Experts of a small language model.
Experts: 32 SwiGLU neurons an expert, a softmax router.
Below are experts of layer 8 (counted from 0) of a mixture-of-experts language model. Rows are named router (the router's row for the expert) and show model dimensions 0-159. Each number is 500 + 50 x the weight over its row's rms, rounded and kept within 0 to 999. Numbers have three digits each.
After each expert's rows: "raises" lists some tokens whose logits its average output raises strongly, later layers aside. This comes from a sample of Wikipedia text that the model never trained on.

# expert 24
router:487528514438447432493570468584564459444486484521517419490477518521498454548489574579455577524449527508493475527551549563479450529500501446547505449395641479455449431518565549544543515601464530544519523520477481572478512500556436562489488573500477517395415496398499462580482421438550540413545476470458430539418449559497431530527476423435465509535534533506451563582508570429379436464522551531487510524544471470499442414531459546468518451483500541524458397558449410541473437439512521
raises: ";", " and", ","

# expert 112
router:592555454470499502486578481556535440449442514569582477467443488612545434559487536567450555569490432563434533508524538579547487493504463524599616456486520523362474416562530523558519429531442538544476544552478500537499500458574468613438583537446443489440458424495465533546483451477511539481568506542462413478519529502452481546530498481422473422573559505563432519597576521413470464507522516563498522558569433495482407451563435532533458426454474519487498444543510473482456468470522526
raises: "ield", "ark", "/sq", "aced", "aring"

# expert 2
router:507502513443428413493555481555469464408480488572530448482450455562539395567541556563411537476437424509458511501588543553459424491503476432589546436432566522442459455515576501559509509560460538493544573529435449560513526515544490534475547516436440521453481473408509496528473455422512585391534418539493443481476485501453423525589503439482469457513509504542423555539521544435403440493576542533456472590468454495427457440590461543442514476480496509494431440592493407517457434457541502
raises: " and", "or", " of", " or", " by"

# expert 3
router:541531522501427457438576471532550450475469465609537522459454416586441465557508518512402541518476454501402503514558574539525460545426443492578581453468589505431481454548544485518577533516488512525541509477467478553518424466552427559423532531392484515471452459479476485490478459437525509443551484515441445503482563505437444572520510524474552479553516499555418606571554542432427471416543497512603457524564413523508431423535513534498416494424499595378518459536477470474492463432490570
raises: "intend", "ption", "ael"

# expert 65
router:543551532445437434429573491544535421479466450544508521438512532541483493551514496517418563511454454545450541474516547522523490569399518496520519500432533501419495436560540462608501494531434625515556525510440473522451494459559452568466525571453456529471505493437545472514461466471516541508517425483421417544408576503455505536581523498462489445519568514624476603559556566404439495444554490508617469569555403509454464445518483513414411426391504540457492465520461494452492490465574539
raises: " Phylum", " Binomial", "ective", "other", "ency", "″W"

# expert 80
router:526538470470392441417551448530519416525441515529557460455442506528510455517493506522428580514457506523416517450544526528507416488475504446536507457493516534435416516539581529569558504561464553518501538464473471546509556495578465546434529505429485542482472473485484497574473362399502511399554537517466396494465539484440467580499546486420527463573549493521425561573556494451438491434476490506535431502565397469444463449528424577445434469402506634432536407469424456481462483496509517
raises: " titles", "airs", "ues", "ov"

# expert 115
router:509507477423449479467471460577537412453454540572495447448471454504545431593460579545433568513416498613437471545565561563488517558451463467573527477428546514480459412485601492540500482515427500482481537422493430529495441489533437589428545563443460531423408425477479463514421447498484571502519448543424444522461525498407463542511463499479513490604577569574506529534520541491478523455547508582539475500546421513461480436548429569484469426493450526402481490527457411487476441425528495
raises: "an", "ues", "u", "ov", "ue", "o"

# expert 0
router:492583528439477480443517430519554452442458502537537463412458474536494436542475519520416569540455498531423495472576563566522404458465428509505536461422567536430508452532504493584579469570453580562476580446399491552528450476541493500422536563469468526441461448481451522532399471459476494467569515575401411482491497494461397589552528478402540504542540523563469552565499511469475468504505519509552481574497447478484505446560436589464441453419484589458515487522464511520448403461515615
raises: "I", "E", "L", "Y", "D", "V"

# expert 8
router:489558521496434478462509427512576491456477536589531465462417424562477428551501529512443537601489502527426517491581529578472452522478463496552572472528537482399462476553577494534567509509430567530493476433478472516478484417552429505442534507466449513454447428487457505509437423443553550479562481496403435492481521499472392576522522460453545445537539516539446580576585554446449457441521497498540424508508436473497404467545461543489481485443430626394482463548432433503463410424505583
raises: ".", "alk", "up", "iam", "orm"

# expert 97
router:542537482409360412497610472565560472476414500524518486456472457539534420565465507544446561544439516560458478564553536568494469475461469524539530498401544527453458447520537440549558498580450585565509520484472431549490506437545462543501530564419467519494494496428486534543440448500513531459568525469421462496454480447462483530551504480451547432519578527530480529547537566428477455492594513540607427579534481546406479498567418555537406473410505575439418438521502454490453444468453532
raises: "ire", "il", "alk", "ik", "ie", "iet"

# expert 55
router:547499512467423464474521439479545454484462478617531475496416503504526430542493532545400550555451527522409533553538520586459473470441456499569541457484545502453445450551566464490557438588417546526531521494489475547469496443529448525431497513450484521465418447443448463461464469425515580426590496554464413514407498500472435605515528478437519403543563572544435567524572581481464495400598503508551478517463477517501423468560419552513421505453458546410539494527485442464470448426510582
raises: "ins", "ode", "ene"

# expert 48
router:502525470440489441491577462540531482492472473523556417507460440561493444507473569567433505488459465541433472528509508526439432540444544406516507491430553527455485516561568532540528509560443575507512540480528462538475531491587446619468569543401491477487457429438479480499507405499489559458535480494423494458439464552454453532578486452461515496583564542538410584541499483414444489434588513589537455524489433510426480409558406582519492492399470587422531411523409441490451432444515528
raises: "o", "r", "ran", "res", "ster", "rant"

# expert 106
router:484519564426481404492526423514563441444426495534551522449487475497514463572521549543472536558421460488469536530575504485536457462504455451511498422499542532444447422515559479523564537509456533618588558518415428537426465461589447574486506535395484578474463500483417462499425499453479512436490463573413462523456494519400426565517464465487514422577562561585461579512496527451468505488505523555534436539549483494407449445526355503518452476449505542488533459544403458543468502431495578
raises: " and", ",", "'", ":", " (", " of"

# expert 54
router:525533491480419472493504400545577461469454511572490467467404454553461484556539568538471549598448510564460469539560560549483445529469468492530558433459524471338500461499549517552553512542466525534508563489491461496501448461522444496438547541421446558443464451466427469530459428442533553508578470524407424490485522516442424531539482453451545472539559528571436563564551551414454481447594517521532470535529404497507446409548493535517481468435456630409502470537438509484432434453463572
raises: "ide", "aries", "ery", "ories", "ory", "ude"

# expert 28
router:552530517471440475424529389531531414461458541522565498424464450519488428554513550559464522522394431523443505507572516547541485493471493520505521443469572526449419468578602513545556482525435539525511509456443488508507506460543508543389577536495456542429449452486486516544441445421501485422610512511444446559455501486442438556559474496457506496549567529569424556535601518433399457447503475568561428523548491500471486442510440525470497464425447615471527400581427500531471424454513562
raises: "V", "===", "Ar", "ex", "The", "hip"

# expert 96
router:541546502458421448487540443539538532465431564563554524440429426578478470568536586542507522583471494509399463504506539591534421534434451499513501467472504541457458427531523487522558518568433508495520550478486452557487500472537437551410576557419450530394416521477499466498449401461426523449503505503415429531474493471424446536547563498450486480528527570532435535640585524439510438440541537523596479610497430493457424477531480602496511475450473562485472477526427507506481448507571546
raises: "hip", "ief", "way", "air", "any", "–present"

# expert 22
router:557526549472504455418527497526524463504516506537555493504400460577521444524452576526454556499445442518479569550555499569495460478435420492507573414430514554445416463566573493528548531528404509526505514481508451545494446481541448582489551585399491536446408440486411471508525411501481473472613431479472432573489464490450438559516523505406516487570554541546482505564505532434400508481563505495496430549508409475454461395587443578526394464464500530455457431515482442534471479410494526
raises: "n", "ains", "ni"

# expert 27
router:593525482519466423445543454553549479445473498577548460449418497603569392573484620602468533518417496534473543539548536511502435496472497509543553457426576523452430454518532500509510463519444573502510577474467489543472533463535452581426501509391451587450458484498473543521471444486494500445512466508442445495502477492499433554535524488418519493560575578569391545563531523486422472432522476623527451539544448487471421406555446521534497443474424563449473473553438458515489458432467551
raises: "2", "1", "3", "th", "4", "8"

# expert 30
router:489591489465451386478572495559561404458472488538509484488478462517562435515506551485507528540422508541436561491528537498507434514502427548560573424460574518423469458571539509596515475541475470549524491503400431565555502472579451548440535542430427522459456456474439524480511456474520556462572415521442439466483508445480409581583490505482550465569581494560510525580513569403447485444562457583608489499557494449491467470529440523459449409430456519416479449505455442457481491417491563
raises: "ment", "a", "i", "or"

# expert 83
router:561586519483452471439585470571532511457469532532565478461402480551479427524479577532474520543417491543416528486598556531486418540496470484515497459422515510440368459537515456558477488563454561537544590526496451525528523499586440646479511523487445512465400463443433486492443465460486558406540460528415460533471513487436470558560468438429467427570534553611456533503524532468444498418555479578503489504523486477439416489554456562478463452439533553499452419598499470533492504506543529
raises: ";", " and", " at", ".", ",", " on"

# expert 31
router:498552538427412492440534487573520443461476520560513515465477458566481480548503521545461561509432410521470545490532524576514414509467478467503504452404506509454412454525562533523544539559456612526560575542467451553488531519545485549458514534443473512457455504390426469458475448464545534496515460493532460543423504544401423544592483464436489442576631568536435555542532530439423453442533528546510516550533455529454444450573451568468467445406508521445466444614443412559508486416543541
raises: ".", ",", ".\n\n"

# expert 68
router:548562486480455395438548408498549444466483534571545525472461422597458456528513571580478511552479486599433513467542537541494457470450440521526552501462503526402414450544590500548555496534432587516506498468462485536526425510495422544469544588426478523434457495447467502500415451399489563445587468510435445510472520520488422647503470511454553520564495541577446560616510578458484510500491505484524475583489438412482391481560449567472496492421487550459480466534482499480444458507513515
raises: "ring", "rm", "ns", "ful"

# expert 123
router:557545514463453499510596453558532471484457556520539520443452428534447487569445589558393530566458457555539512555531565611478490517454466511533533459438524536440446439590533427516547478541410555555540525502458456570532467449509464512462539562442446515338412479489510554518476468449540547509567488534412430529441564475459464526504504513476515489596530570581421560602555519478462496479497547507514509574566514445500459491538394551495490394441507516432483481557460418454451458459516525
raises: "ric", "ires", "rist", " summer", "ably"

# expert 122
router:534530554438430492423508420543531436414499456502574482430500441598526447543499525543409540500412492525472518458530549569520424534468399492502558474446538533441417460578551507556564457554458541522523516431443479563505493450542446520490571564476467536403458450489483499554471440438456572416534464549484443539469509491424461554563477437423490484542519554512448557556569548464394479487512532541563463575529456489455461465544383519472491461444468631494522492499415483524420467428483580
raises: "ights", " It", " Its"

# expert 118
router:506558460448408474436543413589552430439420558543513508481455478582493489522515509548482520513406449545484561545549568522479480493495482465524518505449518500425483450554547531551530513595460616535523514507489488523477495493573432548494547547421454577486436522435461508510436448463478523478500444502485453500451531510460483523532542502436491485560658506576496629518616578429429501447529551588557497514548442441483440438587444611449495433417473522482485404531437506482517489427498545
raises: "imate", "way", "rait"

# expert 45
router:487497452524431437441510452502511471451464527600497491460468460528472474576447531603471567557498450519403577525511505598465433518495484478499555494471551491433489414562564487588610487514491548522542514482452464542477478474498463549461498570466491602456417516430477516521431453450452515508566452494483468505409537532470393597531524491426511419576551572569436552531532511454466510398584497517523450539582430444405440478519521518442433453446544588408486445511496478474477434468510601
raises: "itled", "less", "struction", " Phylum", "'t", "ful"

# expert 87
router:526562519476481424416535448549525504473465537537574452423481457570480409536486549542486556580479461554450586463587561508518400515436502480545554468444539515446473448564534472570541444547499551536557539479484464532546503481497437579426532527496398535476469507431500530533413491481455498504511438538426465551498513538421454559558593442397529383517547535564443558546597533482504460430558476479531464576542434464420449496500476587530394469416518538451496475547449434504462476412509539
raises: "rian", "ments", " Nations", "rad"

# expert 111
router:581562497484435446468551489565590488496444466556572519467449492601487447571486526528497507551472483587469550506579494556489421508528410465515565510472490527418461474515554467569587555491405552527511566474452461528447507445571410504419588508425426517458413446477464499495493393404512522400530478512450445525463480508489456536512573472456515431522522531522399526538512511446451475420531486511550464577567452501483477419577431572497439442415516592427477479524501416519449427487490544
raises: "on", "e", "y", "ay"

# expert 110
router:509519504467465451403586421537504470462477467525559460416466458584495474560502522546432506507429510535516492494542553583480456548443460521521543473424532535407465446608566482536535493532428550540488530481469458484464518438522455530484598558491510515433463494419506463519462419435461537428542503489419462489436541503479440554556502439482517483573572527557458594572552569421403462423530473562537467539549403492434457410573432514518473477438448650454519440493453465536450453477471568
raises: " This", " It", " However"

# expert 127
router:516523503404456439446531434567549498454454492557555458461459544516481463581512579589492567588422464493454484514504559571524458489477417494607518503465535608480421456550571477550548492564491506485533567425504412519577498465519459601448544497454434550415488508447530476557461482464491573491524488518399441498509500505407412615548477507399539465581564549594478575532540534487469559467524504523532461506529419476420483420540435524461412440488489529492428474530450448497480447466527501
raises: "ly", ".", ",", " ("

# expert 9
router:545537566503464450494539401579511445494433534581516485471410460591479447509523525561421519537451533533399522516553589575515482454472453430537529467445497504420522433583487490553525486551427580569510578523465408520472508402513424508468548568462494527440459434465450480525459440429528521515516455484444426500478578463438419533587526485409499505536541502596446529533507583431451470498552538528588465603519444477498442410601496553489478469466460531470463490525483419442449458468454531
raises: "ases", "ates", "ul", "us", "en", "."

# expert 64
router:517527488492382441477500460562584485450422502555573448502423488591449482564463590521463521576488484557419523466587543553496446536491429468536624422484539518377481492559505526544585504498444512558523555476494421615502452460550434519466573533447436517462472484429499502467445452439518530427592487487432401498424502460461455548512534487492513434507508563525411521563552498454487462396519513483557422512563431444523458449567479551463471465467481531426475485543422458506474424479485515
raises: "se", "y", "wo", "ve", "ven", "iv"

# expert 38
router:519547526465449456435519398510531440487454492593503527477427497583543488585464572568449552560416473552475564585554557491556408478524490432553523465479512533453487465574518523589584446567427515500524568538424463561472476452511454583434525556492505552463447454474487504466476441485462542430547477484473415535503502488484416549560506513491473492534493563523439582557508603405426503455512483554527426574502491570427482427568438523491435474452446619442512473581431458504489464449555558
raises: "2", "1", "5", "3", "4", "7"